Weights of a small mixture-of-experts language model, trained from scratch on English Wikipedia: 30.9M parameters, 32 experts in each of 14 layers.
Below are experts of layer 4 (counted from 0) of a mixture-of-experts language model. Rows are named router (the router's row for the expert), gate (a neuron's input weights, with its number), up (a neuron's input weights, with its number) and show model dimensions 0-255. Each number is 128 + 24 x the weight over its row's rms, rounded and kept within 0 to 255. Numbers have three digits each.
After each expert's rows: a language model's description of what the expert responds to. This comes from a sample of Wikipedia text that the model never trained on.

# expert 3
router:163115102108108188098166114143147141091154160148110107143081133134127143127120102150155116154107160136120160100105150162138131151116102146131133138124128082113163116165101146117137167061124108139108102126143161161089115133129149119114179132133110084175077122141123111131089100117162160151111078099113144164161147091154095104133135088090148114128117158153123165125143133164143075130128138100119113136120099120148080111115152162120110119115109114160087148116130147131133138148165165124133103140140137124133120122101153062131164110152101133120104146122117105151152123112124158087170144115146196136136122120116119097137126138119097138147125125101103099120115106178130116116132126172131114152090142153109129171099116137105103129126166111117127138133087147109150146163151095
gate0:144094123144068180173160145145149133135114085124130114174132106091135102136104154124122136148139170139147120087153159154135130180147161148116129104154120124099145109148113124158109130138102148138083109170128109136095160151122106121147125108108162162185145103143168152103139121167125096118125110105128138153135118105105119166152139164137152148123127100136119108125154138120162139067168099128120154116103146125118134131121126152125132125145110096136168141161119132152087123169104115141127097110155085090123130128154102110129108107149111124140121110104141143103118106156160124104148114154062126096093150137119122139125146183121118137152117123123107163084121128089092107126164160146104131076105142161128123166145142155151107084104174143170125108155116096154146127112064117
up0:149164110154128134127114137087164160119150148100121139125108161103126113122118137112136091116164116121167130099127144115110095096120120134090157139112139124133136106145117101119099094182147100149154102152109123142169143111113095149142137151134105067119151130114069182121124130130133139136150054124162125154119161145073110120120090134093125138124082138115107137105128161119104138145127136114160146182169131131151150128180126092139156135106138161107165104146157119136123150100178136127118129120109108109142104167107196171155126151155122099159161125105132131131143120110098127159135134095161120189168144127137129116125098098108131082100124124135130110131129154128112122118131090107121137101145099104159144116115087075092129127151133131077127142132116127141087111092123076
Description: Word endings and short function words completing a phrase, such as n-one, fl-our, charg-es, tax-es, plus to, will, it.

# expert 11
router:156097105087109135118181174147173156140160119129100107112136199113155131133121143153106084140103167134126148102124175170123125121110109157127131111102123102131153140134122161130150156104103130092117113137162147090088138114131153120136124147143112145126068126137125106126104096130169128142119103138076148134118107089141121111152125117122129115126150137122146118119131164147131136124112113124154129114123086105158095143117134102091103108147095151164108133125130126180117169190176153145105146119102119114095119108110147101171136130152158143154111148129100136165134135106136155060134102118131161105143155156104075112106145146062071150110146123092127115123130096143118143123120135111133128149125130153114123161152106129120069159117181133126094140139120080112152095156138119
gate0:128128125131120123136149107133071154123151107123164138095114136089103112140148148156086093163107111132141134110085109151147132129101156170117101144127113149176113144116125107148118145067111120116100145106111160107103099122133105119148141176134184093130126087170150133109126149123133111125153154095192135112132138132125126138176105155121168136094055079132109171096131133124112116113114107146121102163117120110123175172169120121129109069088120130160111115105075107164086122138126159131158138145149091112112169107152104144127155104137156110147108119124138161164122083151138125118131128103106144132125144144162108088163083125149155136138137113135127079129130136144136154104096168182121124105113132131097139109153091139109153117129128152127142155150142156125124144110109102
up0:137125107086107113131152097128072149126130111117143132130131110058090116135130152135083130134113105134099105087109080156123115149078182129101124135131146160167119162148128094162098143099128079124133172146103131110103110111117122128136143124131213123134153126145147149112130124163095132103115159110132119121144150084137117079177087163118141137137069095102116112129146100117111125108119124118141116125131093098110115142123119115094145056094110162114137124125120129146093112103133137156142137122161104131117152149157090130164128123146127122169117130165086146154160115148178110127119163106120179140120134119134131116126131149138150094128155120163125104116135162105122140099114179182109120145150134116093140129144145102127152159112134110134142144173176133160109132084138135
Description: Bare spaces, opening parentheses and dashes in tables, lists and citations, usually before years or numbers, e.g. "(Gray, 1850)", "1–0".

# expert 14
router:151106103138120144165152129151137123164131145139116095142129167101150123114102133136119118157126125134140169095133165146129127112080119139108127148139136104121148158148099138120155137118138086072095106135148139083103080125132153095161134115145143138142114105123117122146091125117129158169108127122087166161123120112120107099149119102092101134116146122145117136135155169148129136099082143114161132107113123138160098135140155108094108085108121104156103125059117181128135124177145134173087139138153132122102117107075123060123141097165118149135063127143102137169147145102136163120110151167148151140156150166114106130162136166123115160118119113082137129110163113134116127105140144145112111140120135150096092177130097143096093164148192097143095153147104114124137110136108122
gate0:136111112116127173108117163180107125118113145136143056070133110120154146105128123066120144099135107126110174095152143109128134140121100157158167084114103137145133136150144154122107149106143150130171128114148151149090124118109136159161107119158131173132119121166130133142092140157118181137133130112102136115105094124186150105149131160143089177169103098168165129118137148170144134140150138143122114118113087099122116134136108196109126157091114111129084137131135130115175126108118087144110149136105112120104125155086152107171161110109127158108107142119127144110097116150142143171098117117141125139150110126118141111133135128131130126178108146122085140121151093124117117196161134142096139130094127156145140133117118105125109172124121111102129076137071113121103098116148134
up0:123196110125129150102133156118147133147068120143138151110119123141118120136107128153168113144085159121191092171082163112110114089136149096122115114121109113153132086116109152135119131137106111149125139110113122091148164131148167141146110126118106107129097127131120115103146103118160096133102120144136136123145167131083140146155155120094125118153171160161137152119105119113154090141120168104138127149140155160106151176112129134127109121171112123161168197128118089131092147141130112134121094156066125107162127153110143112126142089109099092143121126158136124144142076144126118133163131107094172121128138159116103136128112132131102131127133106126133148148113163140131182092105091122132147153067166142104147107143150144123072113115161141133158135081122152164136106152097172
Description: Full stops ending sentences and decimal points inside times and coordinates (1:48.88, 41.2794), plus some sentence-opening words.

# expert 20
router:173127142127127164133164109165128132120123153129133103135130154119139105140095124156116118127121130141125176120138184138118126093103127135125136133130118079113157119129117154115144172118118163089107115090165140121134128124124127144151164140159118103197102119136120135135085126091146172183095106108086129138151117117159106114172151131092149119134160106133150147059163133111149125129074115136121142095128127128122097136122092128107085108132086114159095162128119123128099146161131167138104136170134134169120094134124149119145124138126187109152135132107112090163151130084102152112181130145120152157127115099142133139114137119091079111130130100110091107110146118160094149098133114114131133144154114132117116118121116150101079184164174144088086116112097108116104127184152132
gate0:116104158135090115135146123135167142122140190169104117122088162136109146141102117112153117136147155123137140091122097137104093138108086129098072102145149100092186108151150122128149166172162112113145100095165159132151118162118086132135116135118085111122140158110149079099159132159166161119166149166106104102116145074144102125159150155100100148124128095123139148081102116152125149125158129150126105162097132126170133139085156088138132135140125073117125083152085088189148112135124127115150098143130127113127144104147132145130205122168126149147138097133129112130140119112132146138116145119132112106151133098128132155084146120124144123089117132137145110086132122147112077158109155130117086132116130131137146131130114167100107093131151131118107141099137110142103126138123158
up0:084144153086121159128146143151130083117075137108101107144161130149139136117158126125172103114121122108116123114154144119107108163118151183086098095084164124144153122170079133112107116131106139131161129129110125098122160095128124127127117131118163118090179087105136095160123113164091097137167115123139148135145107074140168143128116133114114144097187144146123124165125111141113101131036122134146138152145155155110107071174134149128147142168107112131130143055129123138165125130123118151133111078191112111101149136168142131160113079137130129152108147163125111133124119123142127126112126154110122110150137106119134129111119158118147115102157128096119113127118126158158142142115117129117136164133127123125117147159090125120105104124171158130170086119125155157108158165125126
Description: Geographic and classification nouns like area, South, village, Family, Species, plus plural s in headings such as Insignia.

# expert 12
router:130094142122131133112161141130129140119147180118080100160090145116152108167121131177133111120125161167158175095149133127115142116116118151136147129134122112095107120155092137165177142114117122127107125156148131062102108166138118096167154144155149113112087132166129137140106130122119161135128112117090158124114085131126111080151116146139124155166145127153148183133129132124117114140118124094137133141110137149143114156122124112114133096148109130129111145091085157162175157168137118139117129121099119135128104117110127088135108082156151166171098132145078128146147126136144189135154128085124133118148114131149110079125133121074095147129102112073115099112101083143109106113161164129120118148112121145103064157156118138132109158132145155101060134138101138110148109153105154
gate0:133126180134098119130120095117152138156179134129137091103157116116133128127107133150115137088143100134080100142145152144117148136132155093090165141152106127162110132159151157108107116130099149082098134070137068137114131154118110082161141143147136121109116140131143096097126128168168141084184103122129139122130094105133137113136086110089146132108111090091087096126119149072121114086083100124166110151111136101136147126139107127112172164125145121145117104157164123105122143145148154137120113125119154135135158100160146135088134118125129163106116131123100138170170153110141113155088118114097129120173125150166115126129083123101142115124109155106078119150105132178105125116152128194083153129136089125171134160151105121147143154117135107135128141147115157158118122161127113
up0:127092093101106138142141140119087119083127112172115099142123143122160121144115193124151082178124134184131106130116105136120124145145146152151095136169151106055120118074108110133103156155147127104107169132136187120148124117158111121100159100137132171149151136094108132128180110119098106152153104154148139121152183158125122130099128136102123173133103147103097131079150112168180131158121144139140138062134106100105140119124130151129118123105145098121149112140137127124128125106145117129136117113140092101124099114114106132136174162126121130137112095134132092079132122116083127148138155119135140129111124144137137121124186127116161142119093141156161113108148114111164110144108115117145105128165149124123107162158116122123097077172146149129095157170149150100117164124111090
Description: Word pieces after a capital initial, mostly S, in foreign names (S-z-échényi, S-ven), also Pal, Khan, United, closing parentheses before line breaks.

# expert 5
router:160107112102132175116155161156139144132154134160112113119139177121157121151074132150104099177105149154137169091083170164104142107115139124141116113129130105113123165125111166120153157113093124121107133110160135081130107123112121131159165128166116084139076089135144110139124121127156110151138112133108163129147112110139099122180139116105117123135106151108159129128128159102153140122091102140153127137110119164146094150158143102108097109145124176157072118116135117134142180137146180151131118133125128068076099088085137105161119127155133146132097132123096139160140141110150156098153115134123171124141157144131110100119111132114111135094119098093119087116148081153153148112111125131088154142104136125095087150163134117139094153126134104111097143144104127109166112164105091
gate0:100119156130109184166125157128127135151130154120128108140116137162151125166174136080047118147103144101151135123142121149152156147105122135144144075160156139109142127145173132110141101128133089142125143077153120092103124128141105122118166126105149105104161128124150122114167108101117131132174112127136167160110149092141132097114134129135086163136183110113122098126134139139110106105117094144127109131135103133149147137151130160090114127156136132102122116125168113103115134149116138111126142202128123085171127095128136168091125158145141120117138103102122123125192145138125134119133103099109136085126125117143168181079069136106134122102060136084128111111119127159136116174103125134142078117135149148115152122128101094122125134173156111178128149105113149148122135135125125
up0:104121146151164133134084126126142170155168189147141114145117122131078167087114170099134121112109143129129156140171146142164117084125162151113179150128122137157137149062141092117108110130164074154116142139139126086134115135082106129107146124157089088121151113100132144102151082186113102132141080100103140168146122148138123183138171194126125087159100150148104136099127138121142150117074152153104138119077166150103125114122182092129122159158112114124121122129130119140175102117105128129121165096130121120128131151150159139101092122118140178113108124140125147097140132119109150114142133115131138122111118148154099104093123148099114146100118120140118136106115129118117134160138139106112138124116096145131110146116117107114099107122117155119112144142073158144093146097147135
Description: Single capital letters and pieces inside proper names, especially Chinese given names (Qingzhu), plus aircraft, squadron and military words.

# expert 27
router:174111134135132136145161153157157140107140127161085097124139155103159113101079137152099111170120146139124152074103190142153142121102132157117147101132137095114146156121126173109138176100117140117103086119158148120119165156091109097152161138150129120150094113173115145150092122125165151174125102092123157117134106103166102111179129103096150140127132104122153132110156147102124084116111143133162144112121114139144098146135115147098123082136121123145086170096107152130112149154168141166143103158139104085118135088108164092139132117195145149132100134120086125140146134088143178103139144132152154131114133152112087120141123148116104138129132143102106099124113080132119115111111126137105139151111113149102098176117138119098093153146137117102094155141127125109135079141109122
gate0:127157145138073180139142113112114142147063129150120138152098127108160121088157130123135081113096132143119138154108088117161132135173115133091097119107127100099185096152142127151157081070119137127150146122162123147149114163175148118131083115070122131082143128088142132166092182112140100145107092118087111123134094126105112143066143106095129157107138117104114123117138158097083166111127079132138126124148168145123118137126153118127159180138116144114120107127157111128119172128112105104093137159124153114166117157107120149113158114123128131150127111092139117144191129130120132101166127140132144135101143147156133107126185141121142128124163092113138147079153130111146164098121133132126122155142155133107112138161124124116122115144121117080124105094115118129159128129157145
up0:122156180156080127135146101135111124130073116136134129095101081146164139150115117094142081184133114138145087146110126144181147148173132122162116104101143116149164125137123082106161106120123155092144121151131141169161176158182145120122120095107117151093122146085132142152099113143138150109108109142132083119096103137117150139081121120131133189100112108131123095119152098134083114131149125132141125122132149114111136110155103154153159135158153115094164135147145137101111148133080159130108141135101106134147108138126140149141134129121135158145114143088098079122158165128099114116134107140112121099126125160135180137081149127139155123105162111161152137128099091131119128118124143140080155143133186124149157092116164153119137107159107150135118091154134125144159074140155137
Description: Digits and number pieces within years, measurements, decimals and vote counts, mostly in tables, such as 1,4-15 kg, 56.-24.

# expert 1
router:156138127147124167117157160140108126135105154138134117194144132129135141123097136143125084136116162126160151091122168142106153102122141142129136097105116083137124117162110170161141148107131107134140094135171125112100148144123126095130146125159106134141097070134116125162088106096152129165136111093111119133124113107133119097169127112119111133146156119149166108101194166127129108073113123111152176142119106153150101129158136147121096090139076130151094132115140145144151189150162116129097144161131108100135129136128161103136154126173119145152110129147125088132146129089113162093148114117138166131139171129134106134128125105105102123142132126075111107155125073146154108135107143139100148117130126128065093170123128104085082110110147127104118130129081083135127112149115069
gate0:139101106131124075134134068140135124128115107126150125100097160104118089103115116110126087103093142181112120096123143112160120139109105152126136132157138123119120122121130107059121137126144120165138119117107119156093151100134176164124124126144129114137126148126141127152132174121141182146130143078101143092155113101131133103109160122101149145158142157139110141126146171133086119099148154091156095156146141125140078144110147165115125112139135117156144228156137110114105115121148110156129120092105135134135104149116155113119108132127140119147086108108133072141139101070126136132144116156158184153122149165098122116174079167112100137093128090107108133078110118151134131105086119120158113108125112126138103150142132093142142143144151151135082091142139134117095120103152104
up0:156099113111151141133153163185159141117124129102097101095135144147128117154113105148126124160145179117139146121112147178101114137123102161130108147147175115109141155130087135159125148093092113116099163132143158071122162118125109088164107145065145133105124114131129102107116117136149088139099161149182166145091125113151107116160148168133160103142112149104154100137077128125174086112104128143151125117120108106133121132165141116103119125121137149061095081097132102156120150167114172133133115154155092081090170144108118122134135085117112161143113168115122159111103108120179140122142117092127113142139141101126114147085113120123141140071109119130150089132142129105127159141144153114116137120115165132120123151165158162122126157126126090138120108089161131130132122138121138
Description: First pieces of words split by the tokenizer, often right after an opening quote, bracket or prefix like un-, e.g. st(eward), un-st(eady), (B)RA.

# expert 17
router:127134130108131127164147153130148142118139111145133124138108166087147126135084138139130083138097206143130146121105169156120131140144130147123112115135124104134157118108122153129155157125104125135137126124126124137143115138129148112162123134165085133135098113125143166126091125107128152147109103103088117131142121110159123116167127090118133114150132138123171146086136154082123134118091135133159133105116087164194144162122118090105129113107085106191092182107132171141139122149152111135102116129099150099134124137109126113140157095163178123170116086150084143189137130090136199122141135145122128128087115148139098121130126131099108151073113107096093156122171089132096133126118119131089138143123112158107105173116115119120080144148162132103099121099099114131171119111085123
gate0:141122072099112157111137134118158131090138132101136129111154140149116147173113172149152115169132133142139111111144123155108129151114131160108104126101170117111141110094124160153111109124127093118118122129110169177144123088080106131140178105157148122164129139129148133128097169140154083154181138115139135124125116072121129133131125123161131142132133130121125121105123123130143131102142140153129141135084138136133123154132127116169162135138122124142159130137154114128111114147165108172076114126106122180070161087145128029136148102135153102171120169160119149138124095132125106139120138117136117183115155092141123180170126155186113117106184146135160119118080135164126109139101148138119101091131128164119112114154107100100128145087151123126109125119107111111125127178132155
up0:182145113149141132100148134122169110127136118108143137176117135125092157159125179146157113169105138145142118121135114104132133084098107201134129147106190137130140106107127118163101150137151106126156137129091155172111123119083120142095141118122144125136123176138137158119110149099145143126151118110110118149127141101135118115131093096151150171134118123129165119099148094090118148082103125112096077135132108066129103170149116105145154128120108142109140130139108102115100136127131133138089120157058114161117143128124094062131143107139164090150131119160126155145155086135096120125131111094152160137105140131147152179176116135136133106085145126132179165144085121134142117120104110149123121113105157168109132100118102122079102159106171109141150150121123117125135131150122157
Description: Line-initial hyphens starting bulleted list or infobox entries (Type:, Order:), and capital letters beginning table cells or headings.

# expert 6
router:151110135121142163155165135162127165148160135130133093141103196103150103132094117140112113157095162147129155099104171173152165131147163141134130151113142112128145144145067135121128164129140135102069131131137166137140138112121125092122122143150110099122056088124120122143125095128114133129110130109123119148128122124144107110141125157101152119153134124140172141075120141149141116099118111135150137135127079132158084136142128120143097117116133124146101142105135135158139139181109143151138109096125101097131100074059146112170143104141136126148135123142111135140135122134156177095182111115154164113131140129071095106126133113113098175138121080110129126126197098158112136128118136114123165108124157126111112152147146121119091148148154125102085104112120126128159063091132123
gate0:092105137128108108130132142137128129155123151144133090126134135156052107123134133139144104120140119122172145083144124107107143115093116145141204163141107124113153140111121132130144140118137147111114074104142164116149130083107091115087135142122164093109153119165096117117134146152163113167084119126078128100170136135087131137120130125119115120095151139129109184106091120119146134125093123128114073131139097179158130164121132093132144120131125097151144127111124096105124108128128127150134130105106188175136130094139111118148142111173147140158146187189117125104162171116132129117128126095106158157126132095105160129087153118107147129119132136153136089118126091147145121118133110126147123141121158106103135142174133083117099139113169137142114098123115167113100141091121205
up0:138125129125141140109084108140147136122106102134118159124164135131144108118168137124147157134130121160123108147132140108136116138117141132127113130123131147098109128142136123113148081131106121172129133126157131106113114132173167154144085064117088099170136106106133119177123099108177139082166120098128140135110129111109149105098141131110171150133101114117172112144148133174121076149135138140122143140174138099136156143159146148116089146122127141154146109119095131163106128102143178102093147162138131094117088155149164129136108113128099131105117046088143119150097138138109103118116165155126066124122116138104116122130145131123151122094126178087099191165060139118171073136096122148114176125139107144120121098144092141130164100133113151120119143131124129148144115171123109
Description: Inner or suffix pieces of longer words, such as -ation, -able, -uries, Tod-ay, Nuc-lear, art-icle, purs-uit.

# expert 25
router:141123122126087124136157136152163164097130147157124104133135161121136117170119181171094092149104165137132152073089179164139131142112105159090147111146141117124125133129116128132157183121106120097118141103133154086126105115136111103122145152162117090141119106122144098158091117116177123155112134113124156141134147094141107108158116154105153130125139103136139131157132150121146107084098135068119134134106130126153113154138128102078111103136112150159109173082141116173134109156185143141150108102125138142090125121131164060143152106162143097138119134140107102149132128100136158105133107123149140118137162141098074113136121165113124118123139100066116134138142095151110122147091147147115121152132125163073072147130113144081121142116143097116111142104101112150144101167120149
gate0:088108104118142136130150114154125097105148140105083145121089154102166138110139142131139137120104099130128173132145105156127100162133128145149093079123124129128144138141113114098145176120124121123133110143109112126142101115147148195117141169132163127132124126139114110124124141168149124144114180140112150100120135103174124146145136104154130131152102124156157117178076117085105119127132107087126143132087114129123169151118164178095118136127106092132089123110124102147163114099199163123127105170127156093116113098126123096146111114123153138136121138177113119130108074127154136123127139132104111110076139093126109125181170161158113158090124101112139114093171134102148137203095164104134103130169099130125112111116124164142156161170133109117142140080109128137150130110130141
up0:122137195156100107100109070113109135132143135150187109137121091160097153116146123133131121126154132069106108164108163128095155116142120112186121142093124147117133166086160149134116125136164125126124130137102101170119123126134168085107154098108107120119159124139143085154124124110125183151132111112129060120098142146100119119113134167184120133104160108113139152119152129128153108135109126131124141140142136106119112141111102118165105080081164111126155148127129147143100132150120093133116100106148141156148121153116166123163178161169094088140110143118144109117144121110104118155120169086124145100170108112112156136108112101127134127146122110159129153172139119135124099106129079122110121131135158090119165132110172120109120082116148132131139090179167095141118117110106123
Description: Capital letters and first syllables starting proper names, e.g. St, Mc, D, Sch, in tables and prose, plus apostrophes in contractions and minute marks.

# expert 19
router:127101112089139141135159113190167148135114162154127099106126143150128119178079134129153109163084177106079157092145138156137107153143107137139123105105123097111129111137107131138133159100105138090111117121168092123097126169103124123186138166141136105171077144132160076113094119147148152136102126128126127168143109103154120131151150098076142103143120098099144172088160141135137139102153123116133111137103150130171120119115125110102091129136075127151132141119135131118136131132141116112159129109121093133121127090088131078152151104121164137138090113119113130182135141094151195111166125151129121126116155144111092138128155169130133123097145107102095135088124101151124143119114126149130145145123139141125097160109146133093092139114182144108132145123079135122117143185133118
gate0:147111082139091099100139113178121138159109104125109124167084177141128100137146108122098119122153141095165139134152123143153112140162125148108175149118149107125145181077139136157119145097133168167153099158133154117099101158128098135140113124127150147157110137095128104171134113106125110131108145102171117127143107118116111132147095104142126138135100107097133132107153117138131118118133155130166138110124117144123133137123126131109111132118100141111124103173148099075121090094143184110114128157086089100088139091144080138165126134116127118117138115165154144107126103152141125109161153132107132104091092119144129136143141136088104126065144131111141143167104114094191135125123143139135148108183115063105151167163161102129130108126137144182132084154141140134102095083138139
up0:127144122133142082139142143127126133164156131132114153150076105124159141124140110125111123114171125123124119141131094146133108116149125118106152139086178132139134192107105159105165178136136154166098118105141146133103097142120102133110109144142126159146084107113120116146143062156122065125126201114160138128138072142099145123133141124146127109123114091132151158108106121119158144116133117124145139087056146135129131084121109110137138105124121106145131116141144122121125140122127121105120160126124085103121166077127087134163172113146101128150103089131178136125107121134132144143162176095164121166105132097147130107116164130127126108135111084086129075138150108118110140134139086134106131123182113125115080186124170140152144134115159161167135092110135150130121133139160148
Description: Opening == and === of section headings, en dashes and table separators, and inner pieces of foreign-spelled names such as Mü-ll-er, Zá-h-lavová.

# expert 9
router:130114120123111158105189140146152148127097104143094090116157132061184102120109127123098118164081173147096138072105178166161123071107160132117132139140146113110120136121102176091158168108126094117115137143135129135086125122113124144153139173162138110143087107155131122124125094113180122158153156123118144153165112110164113101154144102093119123150142126110159149117125165090142116102100122137185122114099086136182134166145151125112115098116123122160097140105123126138123152150155127152093105140127104104089114112109142131153102111119151139118090138119111114175126119122180169100125137163128127135115127154128123120126122127104082139117100131110101126100171144158075154142146123142121140163102125165127111137122130133097097148143141102135109135129122125125142106171111096
gate0:127112130134097141182133126128188112127087133135095147089123122127155134119106116156103089127131123140092133110139104134112149100100147120107088116115168087129146136133083127090105162153154143098140083130111145119112129129110137111141084141170160163169142123129112100130145114160122099160100112112170120138111139153136148134114140122126125122133134091122083136116150121098110140107144107147147154176107162133125116126148139192148145142121122138155109142166103099104167118145100174127165101152147096066120174158103127127128086151142177118065123119156156209105142119129116159140104130151148105096136119145070105133153106077142149155113140153107113090144151120104133139142128132136103118119108168165170154125137118128118144151129116107146155145105107128097165132097126120
up0:177155140135142165115110127135100098125112105143112101133128085181161122109151161109139134106111114087159133126130134145179122156134080144101126113150135180111145102129171109131142119150149146162092121124115141114138126091101126142129151119106149110100114072110094110115110127115127110115102153152135169134177091090135097109123096125151140151148130147086122086137167112136134126155110108124143106117120143136129148107103102138135103082146157116098117151132174135112094105139093074126103119158148151123159127111136164172180113139111094144149157147104117125125125152127144116094137141098122173151104110135170151128119142170118068095142148087125134144121179161148115169089155118079171106133152101129136130113181116130097127149092130151162133158157122117145101115108147125
Description: The word and, closing parentheses, and place-name endings like -shire, -ville, -ridge, -ham, plus coordinate symbols °N, °W.

# expert 4
router:150102135153110173106156117173135156110133115148121083123111203112147118131078127173146104184097160150136169100142182124141111130120132157100097103157121083126121143120101144133139137123153142111121108100140138128095120192135130119147148128137107077142065108132155107143127110107134157160095098131112125146126087081154112111136120129077092126141115134147192143118166138116135095111112159111168132102085107154141104180113113141102118111121107130169112149092113142118139132150163115138111125154113135140123117121083159105122138088142146142149113150123121095113154147134142138101158101139140133097123163153120103136138129129103096110107137121103122152132133094122137126108134117121094132129105157162095070151150135158136099159134148117107108179125093121128148099182123126
gate0:127118118137151136120097122117149129108112172104129150077169153089134121114109106123104102119156103115107131045121093141146103134115140122153147156128092144125152142140103118085138105121110143123123136119120118141136128138146129127146150146127141148095128091098097109106130118157107114129108088127139157175187119145138122096105136150083111129139126115175130219142133156172133170148125134088101149101113128116135128077140169119131125110123135117131104122101119100147139129148104134149146128142134116155130151137125194115142119137081128117098134154108143113122140151102202148119109161147134138125134145144121076157169057123128126151153159100097157118116104154142111176094089088116134136116137095121156135135128126147135115119128169122147128129125110165114137109171168192
up0:134136149135129158153130154133101124085146131146108142119100100121113116194131118176130156132106136153151132152108133152135159129101094163105185109111163122122100146097121156153155115103111085118107130151139145146123136142146123062106131102086102101153129135135126111129150090141124103095153139124174138148104118093114130151185122117170145101114086105072120079108105159085146105113113122146148126119168122127148132128118120111166141152101131125138130132130130185127117158103133136108093138131175101132131148177117078160150128115158117154206143130151125156126142120135090114112147125144106112132129147107150103131126125162101114111123147146158100139141136058105134089153136177129099093178118123141153095147131128118159114110158107121117095124094107127122118124111076102
Description: Articles the, a, an and The before a noun, mostly after prepositions, plus adjectives opening a noun phrase such as large, Northern, Liberal.

# expert 28
router:149148122119119163142167167146155132114156130182105112147136143083157119119082131127092087164101172145113142129100167151122148110125112113102119115112159117110137134137136160116181143113110141112113153127158144144119173153131157134172145148127088137134082098150140157122122117092143133170116136103053153133160102128160105087129157138105138130142109156113137130087153166119112116113158102120129162123124109126158119134135132093109095098135108148164100130097132114170142135137134123127129135169148124092094123099107112144118137110160136125149108120110124150153152120128133155063176110179139113133162156126107121087105124120108117134114110139092102107086136087163112147113085145135123106127106151157089128159142116124113065161155123150088089169121122076111156115125130111
gate0:117103140103103166143146115142139106147103128100139127095102148144151142127119139138119139131115105101085120088148147125124104134131150136138142107133104091093155130195074096167110146145135121114099118125105122115081146139109114183167157118100122114124153109171127115105146147138134123134144115133091138153111111157112151143136144103121128120149149119158121090056156135114119151125132141180116151119115096138129124170158056105135096142152129115125141119142119091116143162157127159113113131181130175131118144114140147164169115102154179134082101093094107138160152109116163122117130157153122137135136130092124125116155116099153198106136133166122087107101102143126140194138112136113105117125117164106106113143126121132112131134192119141114091135115114073127114098143154086
up0:107135129132108181113111140105144133122106110111128114143137165123180108117141140158146126113150121148093124115126115089140094082116153102155091142104137132193117153114116112096118150134115079164140155127125105136117165151100150143136121129161101158101105130134134126090090133153143144126107117098114177111182112146103114133126095170138130143178126160138108090152160126173106118083118120151135186088167124149156154149130151179091100099171118123129152123125141156142102109117158067128148123134104086107146106138136116137123132096124133139111114114151147113106157120158139128115081146121118145122122125149133105111147085163133106159159105173117153061089102146055144155138130126146089127148112092135112137125137132145128109104096141078139144150137135144144140112155110145
Description: Middle and ending pieces of Latinate or technical words, such as -os- in osteoporosis, -ic, -is, -idae, -ological, often in biology text.

# expert 2
router:186121117088149162114153102125149135126140141137090109113144159083166134134088128137132110172117152136133147104129197153141117111112093129110096134135126118120117159120100185126126172090124126138097103106136141129082127163123162158086116167123139145161120129117080136106087110109121137175141118151101144111155113117123097094145132100114118126145146136099153206096163159155111112090091149125115120152110111158125118151113148166118092130120116130174129150120132114118129124160159161149150117128125145085120130107111149116175149138185143122141111150134094071168149133115140160105145120120118163127119163141103119159141157119108107130146142109087126125125158060137111133104096100141112155127114140149088132131142112135083086139144149082119116111101129133131107105147136096
gate0:135135121132150143131152144150151092149135099114103114120105118159153146100109122141093133147156105129126124131125133131124055163171100092127106129141141093079121090120139119111106122113120120102122071137142089114141161162134093128147152140118117119137101158131088147121141156066136163141109105170132132098080154127101093098144066119109128155171117145177154133137176171120126126165120128139128129126089132156138130127141111117159175122142120101139161183116139123124140110108138131149150095116143103161131085109160125143173099134090105153177105138137135095132125116098084139118166156123144148131130137122117151156120113103076113119152100114115088157169099161115099103145153104137117154151128142205131141109130113122102104143113164128141158144157106142103137150132119091
up0:146138129132128128099113115144112094133106098151148134134116137108145100093182180106162096144113122106145076102111145150188141139137143144150151106123134118138131116151101136134127121109104104111163115119145118156090102101079123164089169100140090084125129172143087136095156167080119110142154114142118148135153115152140101152150105132127145151111133164114141127167106200121110127150191073128103094123072132108147120116138145150149115087106082108158168120110107154124117125143121097096146129123141103124077108106115078122127098150159158115134117132100157123138106121129111120146113082143117164137121138140105152134111109119117122118161100076131155121175138122155163172123146144122158144134142141144157142096115168121107130144132143132120148179125120150105138170111116137
Description: Past-participle ending ed after verb stems, word-initial pieces like s, p, v, and words such as that, found, located.

# expert 26
router:158113170115117147140143113181152106153129130144112104138137150107162131134099095135110093119131164164157137121129152168105118156101104146143111110091127094124129144152106127129163151092105126141103122107148168090102158201142147121156149148140157126152101083118122129179119136101133157142108106117123145142112110117144121110141109101115149131114136136125163144079152172119110075083096112156172145131134108153163146147114130089127098127150127154104096110114145129160160144129155110146114132188143127123132088122094128147172121105140138123172115097148115113132143113095125195094143107162155150122127114117108113132114116093080090139099139154067090140149141085135152116108130137123119157163148110132084107153139103135122094154125130115096099116145103067108138115159117123
gate0:124091182155146120170151107163148143169136144136154153141122107138098094133148104134078145109137115111127156107178114114077123109114131150136120168134074165160156127161121171099140089165185200144115145097186114103147174142090143098111150142142112115127120139120097121156123128107149110097131119138146128150130132194166155112160125123111118130090132081115127123120179161126140163075109153115132134155111113130128134125149124124126134144131137129093115146123110116101117155135125125096148128106162142129144095108114127155112114125138153132152121080125116110146097155120111156148111097125119155128108069138125119084130145133094142119080117095119087120124167065117121128130145107127095091126127146143113151112113082113109131137092113145118092101103115149147113085129142135
up0:111143153166130088115108155120128095141167141111140140101157128143131156109147132123146133154121115149108138125092087086131161067158114116149106159123113144099134134152179128120121144080105114109137168147131176101133082140103106100158133146116113143118132123191190155074132132160135148155101118099117127137133113150150137116107129127098147146160101128118108135109102081117136131186161080132111132119123157159128086123127131127092110123140111141153122149183177141122129125101106126160106118132099156118154144130144140136084138085145139092127152150108150129156120145154130116110110107114167139131145136130134112105130074099126159077136089148104096098140173136071125111144147150134145149132120132118108151134144176133165109166125150109172111117117094086125149120106131079
Description: Short opening pieces of longer words split by the tokenizer, like pl, con, ext, f, h, followed by endings (plot, collieries).